python train.py --num_hidden_layers=10 --hidden_size=192 --n_experts=192 --experts_per_token=6 --d_expert=32 --d_shared_expert=0 --hidden_act="tanh_gelu" --moe_layers=[1, 2, 3, 4, 5, 6, 7, 8, 9] --router_score="softmax" --normalize_top_k=true --routed_scale=2.45 --balance_loss=0.00559 --balance_bias=false --n_groups=4 --groups_per_token=1 --init_std_router=0.0222 --lr_router=0.000764 --num_attention_heads=3 --num_key_value_heads=3 --head_dim=64 --vocab_size=11401 --norm="layernorm" --norm_place="pre" --norm_eps=1e-05 --positions="rope" --rope_theta=3890.0 --rope_fraction=1.0 --qk_norm=false --attn_scale=0.125 --tie_word_embeddings=true --parallel_block=false --init="trunc" --init_std_qkv=0.034 --init_std_o=0.0422 --init_std_up=0.0487 --init_std_down=0.0487 --optimizer="soap_variant" --learning_rate=0.004 --lr_mult_qkv=0.5 --lr_head=0.00672 --max_grad_norm=1.0 --warmup_steps=200 --schedule="wsd" --decay_fraction=1.0 --decay_shape="linear" --final_lr_fraction=0.0 --batch_tokens=32768 --max_seq_len=256 --doc_mask=true --train_tokens=362100000 --max_steps=11051 --dataset="wikipedia_en"
Below are experts of layer 6 (counted from 0) of a mixture-of-experts language model. Rows are named router (the router's row for the expert), up (a neuron's input weights, with its number), down (a neuron's output weights, with its number) and show model dimensions 0-191. Each number is 128 + 24 x the weight over its row's rms, rounded and kept within 0 to 255. Numbers have three digits each.
After each expert's rows: a language model's description of what the expert responds to; "comes after" lists some tokens at least twice as common just before its tokens as in all text. This comes from a sample of Wikipedia text that the model never trained on. Tokens count by the router's weight.

# expert 6
router:142153119135123127128122153124078072175103104140118132120115120093132105156122094127100105128154139144095153137119114144133135107085147139110117139153123093156124132132103137115126156115109176121122126082083151188166149176140096147122100120184125064112124151121114115133190186162087145120091122131166110146183139147109139162156153119134132149167117133146122119126128131139089174133112115107126135144150151110128083084144125081132120135167150136093144109154136142114148116138122112111131124117124139116108125107105138067123096152170093119111145115156126121115100141148152149126
up1:141142168126129102150123156121136127148143117148128074079108114123087133119119197109096130137148139140132104106120138113119127112105162147150158126148130112124174095108105163148112126153139116099111102141118114130100091098157177187146123125127123086110100160112127169148126137129094139117151137187121136119138113164121134169136120092154138137124103138157097127126157107110156106123137091173107139150143101148073115122141181141065113091146175123096143131144110111114119087110125154123099125145127107148150131081111125114138112144144158151094101131123116107136110152177148135074
down1:128100143130156155129133103129149123126122116138130082114148162161133107127153098157083159104108144142120129134134090131190111150114174106079121121135121143127094113145101143138123111137149121108145119133128143140113131129187160166128118137114149082088122150163108117093120128134127165169092129087097102106179106177156146086117111100129119135150171107115162150112133157124146116120156102077167150125105138104148095145091140110144119102114115132080133133144131178115135068106130182152118107142107108148093093093171119159113093115114113117120156134142117133105131108111097135124
up2:120135133119102113134116161109108125151104122114146124106153109129129103142134159093157088122135115140135130117121165110109125154094089124092168129152144151119105148075128151130177141165141114154142120099113163111137074089142095150118100158129140131100133082061115142142116162157150155074128168119118122162172099140100121114175150137130095129115166171155159134101110103145149119171088143124124132124124110159079127149144117121103126119115162165096154123129153117133130137140180185137074132111130131105120132117120116132106066124152140139141132117100091144109133146133137096100
down2:101117113093130173123148124139109137144114123122144134079084133155140084160128165101132158100141124147110152114100123128132117141144135130147128155115170102144132146114109169123079114084137102140122086105153157086101150097128120101112082099164149099124130158139120108144106154078123109111133125121137084116103101142090113114100111087149138174171122134142135130100152169083153123101117164112091131165118140122134123098166160128159170162108097095138134118160158104115143152130116137118147149171107152108133150125158137142118125117134135155150093167117119128175089102144186102123
up3:148105111148146096160134123161093089112106144130095149182147124106130107119137114114118153128098100184103145108108145088083113117120114119139118143083130129113118136121089144160148165118149173135110154139195119125110099136152164155101063136172172194123114161099118143100107118122121147136096121120156142137141166095147135115124108102158098149135141135139152109132139135135110162102126107103171161118161116132143082113163157148141144140125140105115118095134088105110155112167127117144121111080122148106126148118124121116118122105140136091149129121088145119108185144147087120102
down3:160153100138087133122143101154113120154141155138098128129129138122134080119156112145137119101140130191143136130119105114123109086116132105137148088072098093090108162164136143148103162113113158158108113124077139167147155165148116132152109116097133092069126118126149077150154116132096128131102135126118143096149136136139096089139113144096147150096140119117129120122138126184142197127154184157138120146143160109156164091120108091162140108133136098127154151131113115117128094112136157102157112142095104145154126151150117169139145140116118123096142099171105125125174130161129121139
First piece of a word after the, a or a quote, often capitals in titles or names, e.g. A-twater, A-postle, suf-fering, im-minent.
comes after: "the ", "The ", "s ", "a ", "\"", "his "

# expert 39
router:134089127138112134182165102152141111095150151124137161116179131085152103168132125105162130145097158133130132148125143116143128116102166129124101147086119103104108083125133154108123108127140140137140102072095122089103134107161155137130193116111130108148119137138121084125111084174118133155134048101122128110116129149144127108137127130120140118110154138141150154134138152112090086097140103099131100123119095120131124159109124132158127109165145147127143085129114102121129121130117095142118163083135133131128067129101110182118158174117126101162120155072135155157110109123140155102
up1:132113114118097171152131118089118157122150133070166111120165163093112103101106098154160109126136141145148165140114140171106168109159095122138129087142141174137134130130109103113114124108089112130124133156153153119123122147118150142139127124139120110128150140118081140124078142139086108115138181158139135114112158145119119102140147133124132090144107124179116113126150160167157142093133134129135161093142110081135131138128160116157127183148090136135072092121132123128124113119097092133119088186163133164126132119147111162087152089167073116160147155118133099104131112131117110091
down1:142102092121128112113124128105095139079166117146118130158103091130150091159110134112086100141140118161146089116123128108111176102108149093134098129098135119083109170146097150122169114175180116135127137143114164128124136120144117129121095086136134068125169114118120120115142146134166121159172080121124113103145137099124135107143136117119118136156135119138157188133126115100111108107120144109133142119136142197161094098145123148114113092129125163128107129116090150140153134161188156168104115138133120133147121112093153127081132134114133117135167136126158117154117177128100185146
up2:112116091171188127169137133141130134152105116130132119162075135074139159153119115150127120116125092153150126136109114128092125091164179154157169107116108114159107145133072129108152112150157137175100134130165122137083144101117082161157145134152146112136156114120122136103119080138102177127139129116149093102124156132122109112145156133119132131114159134140105106110140146117138149160111149143101159105139124115138091183126146141135099125136133151105134101116112114180154101129122141098138111105136125092130109096172120125150156133155128118128121065149163121075158110126123085082
down2:140118106158123111128111136129147112136146109107115129136143081130162101142112183067136143129129104124125140135080119128153150126114140131191143132094112143127129106129176112120148122139106141110135121140092094125114160151110165116192126122145098136159154118125127138085111145131088136129153129120142090127089098143128101110109142108138163099185059097093159160137165122152102125139168104148154128154111155155109128097091121096129119150115171111103141086155149140136101174071113156107104108082107144126155135110141148154100126131104142142118146121101133084142127102116142145162
up3:165097107123105143113135153111111127153096141162116144113148128099118106119073148124115126094109124105158118146110123143146115102147105151112090104154093093107119177116077149165186127140119127119105199129108145130148171102137127133126114131151106133113122146142096137153119093118185172168115110106117149127127182131157160160139091133138124163136174121157159116138179168127142115143161143146105134146126094089136091157095134152095141142135138088106089084120134127078117134128130111102164101134114124144128122103143129100152140146155102140110106156168125139114105112104120097146
down3:083129092096133140139153105104157156114117132151107138174139141138125091108154118136132148148119131181130108108106102111134143115080099182142133111120120158108132106153107131088154105074078095171143100143125096138083161129106158141141142157118120140140136132128153141131131088138081179064140142136149114142117160113130141109102124141088137191110159148126134154117100109148135088114138140132102142103121140137124144131143146151145141145127162145107137158115169128109098140106063145157125115078107147109118111152116129124120094165095163119122137121119140162164184125104134119147
Last digit of years and numbers inside parentheses or date ranges, as in (1897–1977), (1.88 m), and United States in short descriptions.
comes after: "–", "(", "201", "199", "202", "200"

# expert 16
router:097130145120110137172132125126119136208133093104160149116096107148155086151126134098164125098103147087127121151152097112121124118093152140132139158134130161142139139118141156134104146135109089125116124109120110107157136171142153126094135081145151129121117108110104177166130149148124112127140077103129106149091126092153115097150108130146174129123150061144158098150122131159092168145155128110157132155124131143114153138159115122140104135117122145129174113138108153111131169119128100106121145128083120128097061100099147157146177175120132116152120122129124127153112139117159182169
up1:134126139130126117157158139125146150126092096087152144140128088105137106102125157147109088109098120156148116153085116126120120143115079141173163138139175089137124129091156124137146112146099102153120144137150179140145101106132104141143080137099115159177151065114158131186138078128081157123166124134068120111106134133099114105112119104119121110136175162146136129124131096162096092136128107151092167113132107144130098165119117116110146074103152123112115122111153096143176091119124099137086140114109131099134135123117122159123138162127119123131153173139113143160136129118112128130
down1:136101150099106165109130130154153095134108160122115131113141122124141126150113166090101147098136109135196115114151109142187131121115130113130145126147079113171139134136130150129141091123110159119129098138107112123183108130178143157121157130138124111156092107142125089125116129137131168174138117068150121129116116102112091134135153091114125130148126151117163125171117089120118146109134131081154083152163113110126095118123154095103147136110170059142110120141116129131095168095112120149116085143132106114098139129163143154141157126082173134130108124099085131156137099158172147124
up2:141109115156165135099112155144128105092132123111121113106149118131146105160063160117134115116111130131123154067105148139133128165126130100157123135140126164156099112146123133160157121103119161133142127111157126130092121093097141118125070092145100171148128108127121129091106112159137108159100149140130175085148093111127094107135162119087109112143107114106134103141132081097156087097162140121135147078144149133177148128091110116092141113147136168145135136151091140171139131125132163090146125094107137129113183131140145098119107082113125109155074173128153155131142149116148108121
down2:118114120101115171172175113103154140134124125140167097128105112093096125158147120084121147105089157122100107108109144097099093141177173117118105131122143121119149166108207103128124116145130117145113120150097162098142130149146151174124144141106143114145145119161117135093116108147139179107120097173136097143135133067137135125097178108092135121126149149135074088105111106131125111125152154139108160129103142163120143156111142124129123124107140108151159183093115131115151141093124124133144154087126108131148135106115140106126140141162140119089156112157158121168142150166159153123
up3:161163170165141100149106107140126185063117098080144133140101138157105107170106158132125104155151113112138159146121104141129161126109083126132137139114156099107105165112142129106114111144138160126123081105142111085104162169128103146124157122087156086122082176123139135160086112104137150117143101105074137100138134132103153149108142129100117150096158112099139136152096131143127112070131164160119158126130147123123136157149127122119125111115101129109135159176089143133079123109105126097166132141142107141138117135148129101105144137147107147131147143109119117177137166144169137142
down3:161136111147156155103119129108111133154104123141139086152129114169093113082103153086129176126123170095101124131145079124106094131175070128096115114146117130132117112163137104129092111104132155135135122139107143137186150137119132152158080109122117126155158118120146150158140129141140156131135105086153104190141108150136131151134140168101135126086126131135140106135110117152148106100139123113148096148081145092071187135107142128123123132099111131150132158162128158135086155131149107116159138107142132112091068139119138103132141156142125134135074140136115145067147128133136143105
Two- or three-digit pieces of numbers, years and decimals, especially inside geographic coordinates (35.06, 74.56) and results tables.
comes after: "| ", "(", ",", ": ", "N ", "°"

# expert 57
router:153071157133104112122145139099117100168121116113095126153122126135121157122130119127118132105133077117150137119099150106141116105131137153134152120135146111158167159116120103100114165085109091107100088183169172131083100159117109147136131121124099175116113153094152140133143127131088112155171076115138121112107116119087113144087123155133175116124170102131165175125192124125160132102119137164132130145080132136135090129118104108108119138096160139104096141173131073129128145123115143154139111108140117124120137165113118122117131100123138116109127140091137164111162177166117154143
up0:135136132109115143150111150125089106107096128152141078148123137121125130128145135096109124110155134093132130128138093081137089087112112157133121127112133169147117136122153109107153109105136142170139117089136108082102096123112131130149169089081120137120098134102073090136137157095139139186119106100078142128137143152074124141110115128116147121173124113087151137153157146164111124128180138152119122131129127116147107140105178158145140172158172115123181167096148132114101134089145123148126081148140146122113147117128110161150171103155113159141126113096132127121126074140088112100
down0:095121108105144122140122118092155109088135118151112162123090146124138147139096144152154158102119085116171117120136162143133166128131112135141117148117112127140118165094155135112179164139152127125132169137120133144144159119135140105154134171170083088120134082113105104124098120141120123069162138119107125110112097082154146113158159134110137135125153132107185176108124157102149143090118105143169134140097127144116100144152060073130122123095110117128119171121132113148139117142106135169091131089122172145081133152156151118099122128073145126130119155131123143107158140122123163105
up1:147108126122123124178123107135116135121145129187110111099115117098137152104094133124093136136101135089117121121095115093108093132140120172145123169124102156119174120124141166124163138145156139103115103130127134104159141140112144185136149104106171135120108105150168130153120125159106155156174100097141136119176122163119092142110115144166148096073097142170131117143135138118131119131106151150145079126152116148098128096159140127114127093091118089110153133121090131153139117154099095105126148133131138079108083141078153144119130140131132172133183107091106100083122120173131127143
down1:134172114182128129130171172125101117150104118133107138122163125131129103176152160183128090131167145147123129135138107118143128159145138131136117107090104150133151135131108084109108108092105147140111096136150118122112096103166138072119162099136164115131146130117114117129141117087123172103127109182157105153108131130129155100136139133114115113169125107124092104141147095119137118153141113079086143133025193138131131100130153118132134134166128123155120119102116097109112142159126114134137114130145139158118112131144083134138088119165144115162130100132127172147161122134100123096
up2:108106143191150143153168133096112114122079138143099176154112128112066127139124104124131114121118143130122158101115118109152160108102137090127115180175119139086168119142121135138118148107126093137137116118122170135144162129160113112076134117098094183155126176151141117103162116135143129137142107118108136132116157128139128114103165121094147129157126118167139095095157085132151119168143130142125070120125129122138125112112092130102184117178136146109106145119088112128083110131110144123173083134129174103120128106128167167104108104113150093121134137143157111111127119136151118109
down2:148110147136089079129063106144170162126112137142109138119130102120154099117111125103135160164159148120138129113056141124087148149130135144124081139099132103145153112129141165083128108152123170118109114169143113093146108124115158173124129117123149138118122113124114184103142124143102116150131076145132117153155120118124106118117107147146137159135161153117136140153119152137120160126077145122116151120104096115135117150118130141124104134124152154161083173138131148139149173087112117101129105114140115109163152130150160121066130157196124121154155125065127139160106108098118125103
Family words like sister, wife, father, daughter before a comma and name, plus dashes, = and line-start markers in lists.
comes after: "\n", "==", "his ", "Dr", "father", "son"

# expert 15
router:117150146168172105090115131163118156102106138170137088138139092137105150146130103155105099071114135133110150162131123150157123114131146130144108117128124182060123120112131141160109155109151110146096131145110154145136157173170168101094151084144122162090133126123123129133114116091148151126129109172112096136099115132136111092101149139114102138158110122115182146112076098124118129147160106092097169114123116140100131105140104121101105138091136113129132157123098154138145105126095136157120139136157090117128176123140109129123111098115087118130131181120111141136078103187117124120
up0:161141134128137130121133079142136134167102161151104115086164148131152124111126126132117062166159141117136127154146095119099154110097132153127134211111090177112145088100121116114180106137102124128156115114154084136076148110141144125158114123132145177094134116114109131136102116113128102158142141134150146122105170173160112103104141122097100141162163145152136132127104146141092178100129141160138152070158115126139167144085099120136133131093113111110109093156094156154126119126138089124126143161110131133112144113135138116134108111155114137142100114117105153152150141118178131107
down0:141146124091141170107130127162148106140117114129084127172114139137092099124127094126133150118095120138175186164115144121174139162109164144102130121133087109118178122092102163159102135111110094097143126158142158136086133119162163139156099157112092172157120101128108080146100120104121172133089103098100121147110119099117137164131112101145120104135166148116151144117142094122129148128132119094117136093107132100145147146160138120138097137124107153174165131137130149118123126147123103125181128125145144097126135090105127122110195111109081100155140119116156156130126182121125129123
up1:096080091211135114173152092128159121115112140155116105152129156132072111146097181098082113142152116155088140139144181157131108107155102141151132164122125159136123124135132091167132146099158116090118100112164139163119112127138106111147095125149143096117140104110157156130121088143134190130142094138131108105149154127088107148119124104165129110126142116151161159126129164085109148127133102110128137145121090171139083153109139122157127096140136141138155097169107129133115116113148096144131114136123097128148142146101092156148088148118119126139136115174133113135110142118125102109
down1:155110180128145133117097156146133101140083173111137110134102119061155125098156133108078155106119138095103109137142151109105117137125121140135119106152121121179124156110111104120092127106161077144168094117146133135148105132158125152122089122144120160175119132162125130144141111133141188138126129091163127141091120129105161146144152125140117168146186137101127139131110116147105098129129146132129120133137137118175158120125104132105130117107127120168113081137112147188130144089117101163150123108134134133173139072119167109074134150113101181123131151120104164108089115131109130136
up2:117117072135140140100154138088129141119132120140127073107121157085072089137116101128125136172096101150124176146110108083155125131138094157154091144102127127121142159149156134159098137118171157137158186144150125165092099149120152128112119098111131122114083150096115123127124155085125124165123116129148109142084123084140133123132126161120107139150129149092177144085122117105145148137137121187136140107132112128129149096139120091116138133148106099095144103143079141113158103167133126131161127123149083123153164118138122113162147117156108133187128107100113140108145151153153105130
down2:138084155111130169150140126127118113119127099174107097151119155138131113098114112132139100174085142118121141111151108118089148088126114135097134158155142157131122131124086169071134158102101135123142142100115146150155142096112077110148139162158146113142146108147124124167137132136161122145131141123160102092121137138141105140167121164126124114099132135150162171161119127139146140103159088148132173110093122096037120127130108107128094139124143183086142084150131132119095117160097142156178139141136127156119145127073136073115122139107127124104138119102118113110118111161131143146
Short pieces from the inside of words or names just after a first letter, such as g-le-e, p-ne-umococcal, p-iz-za.
comes after: "P", "p", "g", "G", "c", "v"

# expert 41
router:130136135130135146084111111110137106118154094095148101082134100141116110130122149132145117115095130125104102152153172158156128197134182150127129129093154150108133096123148146115152098103161138097136121148134124136115100118142159133135116102174107131169117139158189129158088159127108107068142141134092160168101171106164151107131136091123130138121091110114149066168137139097119152126116149120124117143106093116135149125113131131130170138175132118096157091092131147071161129100132156147100159134080123125133102106110121139120153137134116138143131117142081111108120086147125141118
up0:111097113118119159163117144145131119152152122121151114182129186134108156134107144127152158110094118156145132098170158130162139133118138104161134121144113064122076101102131138129125093076108131109106124174121092142091099103140109126135194168157113128113150120132133140153104080141121136183115116170123132106138119135120100104146112121112136146111147105157131141106166116109073095098120142116108144174110131122127156166159127105122131114149156109125122115120141174125133146119160101103171108062118124163137135109127113165123113131129116145099107128197150101139133122149129111106
down0:093112161146095080164175108104182108148114159121152117122083143080144123157105151149140111073125130157105108136156116146150097098106162096083107167138117153137130131110151132158127152106112119145177127127152139109106127110132149133131101091117118120112146141109110134120135108120122130190128079124132125157133104132163144109134123122161096125161139100098121132129128148173114134119161129078087115136092104154116084132105103113143163129109127140099138160172122087135123118097102114134152151108153094119093139151167170095166160110082126106122114136148151123139125099095132150110
up1:132156142124106158099129139138124178151135173109105077157096145120094150142117082104152099084101124125102104166124137155158129131103132163130138153156171126148076093139162078139175162117126133131136152129105151122109106174157145121157109152095123157163084136120130149102142140098123116143142157116129142139123170086122145121099117117114103123104109147141127162106189101142148120145135118148111160109120127148082121144143152105131134116143105123093139126093090137171138103114098089113141113085115143128166161144090118122109120144124190114140109152102122097137139096142134126086
down1:109129172110118136123136114179124120095152156145132135120126109105109101125132177113124134113197180127136170130097103128122123138153094123165106135121151107122183146137142158122100141087134126092135137120134091137141100112142108105126110117131124131122121102192107133122110135123157112133114104117121138113125124158141164132099106140153144156116132113122138103089170104078177120128097135118139111083193098149153150134090133162164162098095120111156097100148149123125128101143118116157142116097117127173103138112139163161117127161121076130057124161123143097102158127109095143136
up2:107121125120082135121155101144151159135145119110122143091145092107107141143110157145133119142120142164117126178110137086108125128114102156132164139150124083135144159119081137149149113096178127105119181121105097132166106127141097140188138122108136118156094114086109109146111121196150098111136110168119178125119109123118132117140130071068143131116132160144134067137140154140130133095137146150113101127129115136116094125110154143087177116148083143115144099132130128146156123121138120127080143131128117121130140102134150133149193174114115140103194121098135126110097133128126144131
down2:148109125085132127067098113165140163144105107112129120114095124117138090134123142110157148168093134116146153111126120171110125119130162121116138147161132107119130067168101140152140063091117144153150106101135171110153148117143153073138119166147133109091104133134102156121119153085108147144134163136137155145131171111081126131133150141144124158161123099088133169134117097090149066117099147116110126134130118121135145120140149114161118106171122137154110098128164127142192103117119139100141149137127139165140127155122138113087148096095102135137101137114120142112143184162127113157
Digits in tables of results, times and coordinates (0:26, +4.333) and unit or count words like Votes, yards, acres, million, episodes.
comes after: "| ", "; ", "–", ",", "−", "+"

# expert 17
router:146133144114091125114140129135097134119154125156136140121121145163136164115163124129135150169131177083158140154134140121137151131085098133152172183134102156111148134145134159164081097099117111148102155119130146155183145130083126133139157114148138103156102125152130144148125138144095120133125144150118090125122124120115078153162131161098153104104108062165173116150102125112076107120095112101159115156092143098103129124110123112129177150149092091118117092140150139140110149091096122129168113158095135184125111124105152138101124126119132135121122115193091125130142143125128134098
up0:103137139168091142148158081141170108060115104113146113142135149111106151106147116109139116138076129080118123113083151123083117157140106147097131095138122154168120145147085135123095076160149156157130111102152159124118150123126120152105141153150116123158119131124103135141127147112157159129138141139137146120144099116114151159142165122161095108102113078129134104111132115126185102115123074153109118118123126139118151136149109151122158098189117125112099111161094134149070143133107089165113138144165186140112162133117099164131124143135154137116128105115118114110148126170135138164
down0:134119124144109165079104133149134103098144143148147120145100122151173130124119133105115190113103176062093088117132084167156134137170105096133169162119148162103148124118130163130129158174107153099072124125107136160131123151149120099127100167092132149109157137115115119130138131131131121105086134105141125114138106108096174073137139142130137112136150120098132096133122104113113116135114104149073093173123129147118117097113091132136124113132117111142101134119158130114133128106115146131148171058114137138103157109136156115124128137083132167141105136101149133150135092127178159138
up1:121144091108080079109153147126108128115116125135155154105122138157134128112145140092105149098152130114158127129099142120101136160119133126164134135192150099078154138110103129159113135155169179134116086107193139180136129117148128150126153123081101143092104088147126137122114141145113080131096105179116121082087133173136109156175135118095154129120141118145148101132104112082154149100091131155143157156139145158144103153151136118097125133135117117102107157121125133155108115139066157133151130150101157099129124106114140150159127146098152161104152139105122136108138142139153141105
down1:110097113149130085110121156129097167139104090102173166101111151123093173138129120123118142135098165136114101117061097163132104139097123095146115129166102139143162106115102103129092100114109119162085175126085133148144142103121112128092093115122167140118127160113129148091106166104095134143125148105123167174118146136180186126119134156133103101120170173116119121106143118165110151130153128135132121089138177118149114122087115149097127115109101099149132141141160149116145140156103144099120145144099108136129099121131137141114129170132148105137092127144145125157170159150134148116
up2:159135127182127081144080100166141090123157134100160154129124083141116123091105120139146140112124134095133134132118113135127107125103149150155120172134105109128179127088134130199137103146139133112107153089171119137117116140094096110135115173132127117147115093114123139154071169108124141111110109177122107128112147089127174129149152141076137121154152112140136107139147129130142090118099126134172128141167160142188106131127169151144132162118129127114138089121137090144137147144117122137146103111131134149119149123126154169128188155165138113109108131120161111097112082161105154140
down2:136115185136161114144142147118144161160117129102106141104131114103118153108138133133094131106149170120177170138108123104144105153113148140130168139139130091132121107109148112151109046129143118120094177168105121103135152157143118169119138141172112173116135077118177119106104107139085138143124134136148093118116145146118164130133130095156088177107073118150126158129104128135151145135154106099141116115164145121121153110122104164080125136130117160139124101113142124133105135129139182086112133135116132143156136133152143136158098115097121121144111092059083142094106112116102132143
First word piece of a capitalized proper name, mostly places, roads and clubs, e.g. Min-neapolis, Cel-tic, Sum-ulong, Ball-ymena.
comes after: "| ", "the ", "in ", ": ", "of ", ", "

# expert 59
router:134168155117152148141106170118147098152128122135121104136097098135137128147150126095084120107133148147119086167128098129133109143157137115142136070102089133186151158117109113112117091142109094148136160094090137158161123151134108112140099129160129130148148102113129112090151112114142139157091138135108103125125149110120144086105109117119107119159114157114109139123102136140202149115142115122089103131175125148091117146143125135081106133167147161106136165106128145133089074142150152147128139096105136100149166148152094108160114124149134131088133148073118137065162144141117104111
up0:112139161100155097087117140106129158138192157126156096130122146127120122125147096147125142152134168125150149140164057142141147126137111130142134129150132097131142139122119166084110132138120134145093114090138125147135116137134135135107094132116149148109126089093124125129115119094095145151147169107121095104136088117107137143100100084098114133135150124165122124117125121164158162081142116165128145125130150076074134088118125139097153118140069091137140156103106162113126108152207119166145112155166087125144104098159103106128151153169114137102149121130086122123150097128138130152
down0:153131127078153127137135143089133103094109097145140134184183129134154124130182144097140129163100138134173095111136162132112088125145167121120093125076171135143131154163182127121187142125162107130107133160146120082071135119129135136139144121141122114142143099160127109095125090112114113132121125131144143141141109118138142137117116124098112132150090169103125131133140125113135152083132143109154092159129098106125126130110142137117091160124138129120103210107111091142099133126110112092112099112142164141150115131090161114120134106124149117181107129077106146083126148148122121100
up1:126101125139113136136125120131154106167131108143126122097169106139101126093149175116155102086088120134117120125155150131145171133138162066100140151166081147147114144121124138100146126108109126119107115128131125152131146132095114177158155133127123134120098126100151094134185141158136134139131135097114100139117179122152147143112142139111183125128127129114147126150130110107133148125157124124120157089086064133153121125190112139086128084120159135087138130138090108104074154140144122154145161115074100120166180108098151118152091145138115134123106140144088100145134139159112083143
down1:133115111085110113130089100172125111129158140114091111139108122163129121122117130129134148170120192168125163107090147131131110157167129156126141118110108137159078143170143094143122128145128115122122124081101166128171132112145166094095129141149122134134126127097113108113103153148152130093084117109135128129126115089128101088142123160135136128110114141131151127112108129123128131113122144099092116129075128149157103130128125134087100128159131116126111177170149132137097096144106128137142116084168074115061162099175156148130148075130138150126151148142108159160133088156160145086
up2:100131108161138114119167108123114135168139125141129125075151095125134110148141123091130124147138092149103092134143096161096150133162161136139112101124126105142122113145149154146118101149144148113130137112128162091125107124083136119086152142112125089129117116121131094087087145101106122128142101164083107123118100117127147171149137071122134137124125111119111161129111139078118062101138161133159107126134125117125096144143152150153136128182113116198108118174142147111076156094121151100159139133120134077152139119147172126147113118125168130195126124124175138108133174118136133134
down2:123121115133141103116159196137100093109121118122155119129106128127110125124134142108129168106133155094103126112098170089167154098131112124119149131154090172126143138098141126143112162135142175129121146127102118177097128141133124142141114147138109101127169146123139153133143121109138133048128128164165091136150144133133119120102129156113132136141139119110127144133136090147132162156141130173113126131118155148155118145115124106112118085138131159097109143088132086134159094138129084131128077208183132152083120088124137136137148108116111172058148113133123102140133080105149105142
Possessives and adjectives right before a noun, e.g. his, their, own, different cameras, separate, nationality adjectives like German, Israeli, Pakistani.
comes after: "'", "of ", "with ", "-", "their ", "and "

# expert 14
router:163121138133129160101135115146086130128145134158197135185125103129099102068111102131139136131108154109150148159152171175141133136121120104112157125142117142104097106150146142094131153159136139104116139137117148137167137123092106109113110143138085109153141142146128078122107100143140076100133128134152143138153125147148164138111096165115125145109105109086146118115125106121118134148154153117159151114108176115163105117098077116185141149120113118136130090108147137119147101119102142176125135131089114097094126089106110136141083130085092142090163134186121090093122116147139134126
up0:089134075130147106118149157130168101135158124103159174177172102123073153153147119096134133129109153125125141101101102138131107130135131108094160132123132114120147140079107121097143112136098158140171143155125119105109093152146114125124121092120150127152105126103148183146113116145131089140085127072155101112093105143146149111095153129122066121104149117083162132123102129135141135126157157122156131088156146128134139169127132160126113142103104166132114101137083170126080106138135134151117145094081130086131143192111135132147155132155138129129177124119142135128116163145125132134
down0:145113158143172101100127135113122098091133092092152128132135136099134109093107090102172133137160091117111126106136141135165095158113134105157090147130142127134120099116119144174164121130111094160122131148116124178109140127143153155102151136129144133138115152150123097118104211132117147170121136120110161119113126120066115164157157123204125127155122162112128117112146143124127110138115116130128125129179106083154115117082138132139113122121129140129124126147115138105109128136122105105156093102157153136131105120126130122147198099158101130172148139090138166050105114135114145115
up1:103111139161111117143153129118128090120160160094147149151137113113110100063111113116184138103117086084162143138142121137157151125065123111145122122151104132133125138101150152147164128102132173139139127149203113134136151111098141122152093163106132106144124182074127138094113137157131120115110169120099144120095127146162158091144100151111124114126116148141152116159108091097098147138128144162123136129126180160121124097128102110108152143122104121106093187130095102120094134131112131156149097099138151127100152126107136128104160104121147142108157147147098115088156148133167139141
down1:148136103163102119122125143160120113115084122143135132140129125130096153125109107141136134132163180147133137087115091103137117131143104166146162109164123143149104132105142100101106116149163107113117107111104126106147073130075137169122112118160151141149130104119106149147107122145152166091108140133168143120137132125119150174107130110086133109142123155147118144127130116084150092179155138117086137075140134076099115146135143126169178128145131155126095132094108156091154155126100124128074090125165126120142175113110134161154156162088119152122148153172113088102117152127151104092
up2:178126125141165126148099109119152075120142133063157124149109101143113071110127145114121118101083118109132105145144096115145153179134092107083136099104128102142144117146133139130166140123171119124126123118102128143108116107126091109111100138154127132165107114130145084106101162098113152141133132083112103126106105117121124163151131092152122167123146123106118135115132134144110141118202094150074139094111134145185138138142142170152148156150151155139162109145103153122133085150172123150100113130100144161164123162103129113146162169144126139115161112136121111186121114140118135114
down2:176155157089131141131141153106100139125094146128130142130133153188109187097162124126120099152106144148138121152138140135172150116118136140100072116122181137126131112095175085151124098109101135155125123095120137168105116123151147165158152122124116130120141129144134132108143140133142117142126097156120097130140130122146109113153113127100141111173121100145105143120083100140093107131127181154088098120170102067106117141118109130163159126147127157142111136150065084107136160159101095097120145169178144150183108094139106141098127090152121119134138118121115117146128103128144144135
First syllable of foreign personal or place names, often Arabic, Indian or Slavic, such as al-Su-weydan, Su-resh, Mu, Vi.
comes after: "| ", "P", "-", "de ", "K", "Sh"